Below are experts of layer 3 (counted from 0) of a mixture-of-experts language model. Rows are named router (the router's row for the expert) and show model dimensions 0-255. Each number is 128 + 32 x the weight over its row's rms, rounded and kept within 0 to 255. Numbers have three digits each.
Before each expert's rows: "mostly gets" lists some tokens that are sent to it at least half of the time; "comes before" lists some tokens at least twice as common just after its tokens as in all text. This comes from a sample of Wikipedia text that the model never trained on. Tokens count by the router's weight.

# expert 92
mostly gets: " %", "|---|---|---|---|", "|---|---|---|---|---|---|", "|---|---|---|---|---|", "|---|---|---|", " Votes"
comes before: "|", " |", " ", " 0", "|---|---|---|---|---|---|", "|---|---|---|---|"
router:153120107157097139137095145189108127103126130120108119127156162110149142114180067107116065126091153165162063154107170109136123099131140080138111168221145134132135151126122172118115135116121168095116086176112091175094123125147121147093085162173124094158131088108131186084118071146140119118163188163069131112094121166214133200125140133113160083090103166127142106105159080201114135109122098122096106082126131113124144146146087075135135134157123086152148098108172136155158089112145144140157124095121099085113103063170080095122100122130102175141121106137128113156151144206188210053099161147162162157160086135206070131089151109112122126119118150123205137142178115165154158131096142120174155089094076079148141116163147155112119076118176141163128084136106093125039136174101122

# expert 75
mostly gets: "In", "On", " DF", " MF", "From", " $"
comes before: " |", " August", " May", " June", " March", " February"
router:145130092128179161160088114152178149141136149126135143113148121131126115109156090130106120176104170138122130145106130146182128113139112131144121149165127090112125133106098150131061172131128176075089103210106128158092118155162131116151130109143112112151115073107161166068167093152176071148185130147145153126127095155136070124117163165164146148133096192137155122096124039160125195115121111124109099086103132093170101111112081069131123089121091133131144087098226131219116122093164136146178086126152084067114074102140068099063096128106090137152112099110091092139146162207140138139107181130122154120163111113133071114111163172115134173089130166157099167086157167157187097143066131153134134089131073148170130125187138135108086120121141160133071137193143111050098120165087174

# expert 93
mostly gets: "s.", ".", "er.", "ies.", "es.", "an."
comes before: "\n", " The", " He", " In", " It", " She"
router:148122131100133076118102115143151167132131146053143140136143142115168070094128068108090078139098179134145069217131200187124032126143062126168085136158117120143126163100128147125089135165102156087050110132103088128121168124191095164124129131175106075098157124139173130107148085154190111180148174147145169143071105156180081156132123139123175090143072166102139120114150139148077156062116103109076114095103180098123102136126113059162141152144137082162181094061145184137113105125153096139118150120113165109113115109110132117107116075117096132194155125100155094140158118134152144077128171168145159178138109099158105084120140158137104156072150205116154131104134116156144154086119135139130107097135144083202089165167089163094118104112147143160138066128165125135100119123132167

# expert 71
mostly gets: " power", " interest", " development", " water", " fire", " business"
comes before: " of", " and", " in", " to", ".", "s."
router:155103088104129118141134131173134117078125160101105135156155159140159139121131097120103111167107155131143099167116137165168119109142109092161114125145071145110151146121144136138091119118098148083152091194102129126097159077163072178116110133177123145227124123107125172104115086144158106120129182123107149140136115144119111125078122149146181089087111140129132076128183051164128138141162140116142024095118135083139063166032110089166153140096143137136146118132156119174082141126139120153141129112188164081135094123134113144070127099107058160125163131123116127153136175133139156138119133169113175154172114092159094111121142125067104185073133199138153101078180150168171165113138146186158145106098087051169072155185121138058082077093172197131097082143133070107112135157094157

# expert 64
mostly gets: " have", " became", " had", " has", " began", " took"
comes before: " the", " a", " to", " in", " that", " his"
router:148108052114115151171134121115138189109157141122071171084160178110171111077126091129113088170114133111149125214119171113143125149227132095128115166130113165099141126078201152146132159161066172097126085165135138120116145131136128146109134144146121105198179126107159092134134075128132062143156167182096128100106117165156118181118153111145126074099092165153132099109157086140119140094186136111118061096121133090206146168114093100151146082121062081112124058139129103142082103144128106157136051090166165130124114124124090123121099070093092174140154119143101131123161165130126172056098191154137154134212131134138127112105138132082133141146149157160103104084157160117158150090129184149126144127106051088138091106162119128080131098120149133173060097141143104094114102150097098

# expert 66
mostly gets: " in", " at", " from", " on", " between", " for"
comes before: " the", " a", " his", " its", " their", " this"
router:139056074146101146154110130144184198142183133082120142077173168095143133119146103106123129142097117149130097153094191188158099114199068115114125110179132170137114145124138145128063173144085129095095090150133111104136170142158089124119122176178098114105132104114168121078127089147170072152136176188112165121102121136209103177114181162124139130053043175122137155096129148174124135118146086106114142100086173112159173142102120063153168082134074078113115054100163176135121082097150098156150096131135111108102069102150117103151100099081125108122126089130117084149189109142173171081093165151144148156157116114130133164109113113089111153100146174191167116116164145154172075119067145147091131095126112099152116120151101152119069102057126151172109107119154110117093119153113143

# expert 68
mostly gets: " was", " is", " are", " had", " were", " has"
comes before: " a", " been", " to", " the", " be", " not"
router:114092109093179123192128108148146159080152172116066158110140131085136161078164132128123088164094110131134127182088165135136123146193092075123108149131115153101105179056118148142154189174072146131108083137104136145099130113135132170117134123140130124209165085104166130128192046142127071142164143151092165111146104121118127181105162100104139104098117109117129106167129100136105151095207164072133112102125167111171099206114139142128142123110071088184155093109132149173117097135131100125141077078187174098110112136141120108101063124138121171120141088123101118114146148137155167065097171178137139130204104112165088079076169101062129174121156139166132119120140141114140148067118172165139156127116071098120112141128169183068121113119136126158091101212142133084095081167098127

# expert 69
mostly gets: " (0)", " KSA", " ±%", " H;", " ENG", " —;"
comes before: " |", "|", " 0", " ", " 1", "8"
router:097117125155103113135114103192103166140101144116068128117173138102122160107146119109109080113116183147167108152099169094129129091173109074152093163202139129117155160112128133126087191097118131095061087176124111138109146144145084115126100138160084097128118078131120136066131103175152117119159165117118172095073076111166085178130119148168185095101138150111149067154146103200121121134136118110106078100109150120142095133148142108130200095145086055134147106124152154158153097142181097185176111115120095133129093124152078127132103141097108163139141106102137098149140169152150193096098141137145140178180103118220090103045131097089124136097103148146213156156195129212158152120091168142159144075079067134124148152116187149107100077116158205137125126152122092127082141135125119

# expert 79
mostly gets: "==", " ==", " ===", "\n", " also==", "==See"
comes before: "\n", "-", "|", "The", "In", "=="
router:118109129097170113199083083150161174119102154109119166096151144129189166100154109095120121139101127144163108151081125145156066081184124126173132175161123122114107178128136178178084125168130159088076031149117125155113151124124116136118098123154092112134140101103137163101186116172155084131170187174118133082141050176124123172094140142143121103116067148115130136131141100143068121145167142124103100102136139104165121117138092090168126124118103123137143106093207153224126097123169099147236122093144131084100126123126122076068079086135116152144122126105082133181127184187139130131126160150130129123131103085157082099131132128118056130094142213142193180093143138111168151141061131149144179113136110091145102155166109154075101124094115132154122113119126124123077085187082135

# expert 87
mostly gets: " also==", "==See", " Preceded", "Scientific", "Population", " zone:"
comes before: " |", "===", ":", " –", "====", " DF"
router:119138099118158086151093116184166152128148109117088142115148153072126160132136155133126135113097133131111123151099155146154101088127125116165086174154109132057138157098119124138093167140135153104046074161101114138141146144127097116130098120118095116116123073129145146040155101135153071133177190158147181076103032130139102129157165114180147123126133185086144078128112112200124156135200116050115070086114126121141151129138138118118199129131119146099137137101161119183136059112147104195138130115154112091087131116134093140111060125112114158194127093092125120175138138120169136067087162134172131202198145091162091093099166076110097140095115168141126173106149120161179111137122184138134148089086050136145122145128142150116147099115153154120116098180143085108060109194107185

# expert 80
mostly gets: " these", " both", " all", " many", " each", " members"
comes before: " of", " and", " in", " were", " are", " to"
router:161067079120164103117165121183158166108176138063125139077142187072178110122121116123089124161089167151158081162133208125114121104121127119165139132133108138126125122103161139124048137152071145103125112158075112099080189149135111116128114115196149133137178118064158161122095080130133100122148180122145151160093126178170109169101145146173153081101081157111159065115123068138109147118165082101066097092130181086098107206095131116197144132118137094168133160103150131145075116123146076151124080106127158117095085136128129071081080162102109164171122118069079113127150136141156138124151167113117187164183119092147095103082194118111084142126114167151151125079134143149174151145152172136178152119128113110119080145142185177096086117103157171150083112115151072120106099151096139

# expert 70
mostly gets: ".0", "°", " km", ".7", ".6", ".9"
comes before: " |", "″N", "4", " m", "2", "3"
router:162098086121136120150139099154137169119107085125129145109154147111217155106144128128118097118122156149149116147100162140118117084148092114147076119157085148076114183088104133132086141123133158111084105189119119165125130125162104149089087164170095124144104108096132132097182109181130113127137143170118133111107087138172096144103114125166169075140129146087157069120154112190101127149179155137111055077122159073106122144131115048143192121117136096141160126065142142186109085116172122192174095108149145106156049106131083108118120157112129147135144092082136137180149143170175150134094142131149137165151157087207099161063176137097126165099115138150185168141138152179235120105108176157130143080113050151127139146101131147079078117100207169119108096113158070124091089150078118

# expert 84
mostly gets: "ation", "ity", "ism", "ations", "ization", " education"
comes before: " and", " of", " in", "s.", "s,", "."
router:181091087103102159135123127155116137073146125098124134127146150085145125088116107101100125162106145167156059173120149154169107133138092072135108124163076161048139138113192141150095168141091191100111097181079095141110144113167108134085121148129128109201166103118169142110120086133131075159166204124088135115122101152155084153127173169144163064096089149117139105079173071156140128142153131113144057099098133058160072168131086104154149138127139131107123114152131139175070127074143084152154062122134195107146129148158113130094085095104088196151162105115093126145126158141147143111124151151113147170158108106172123123106161141053091160107186190148105106108155135141168099113098146188124152109095114047170151143204113170067124108102159161154134103102144060129118141148109153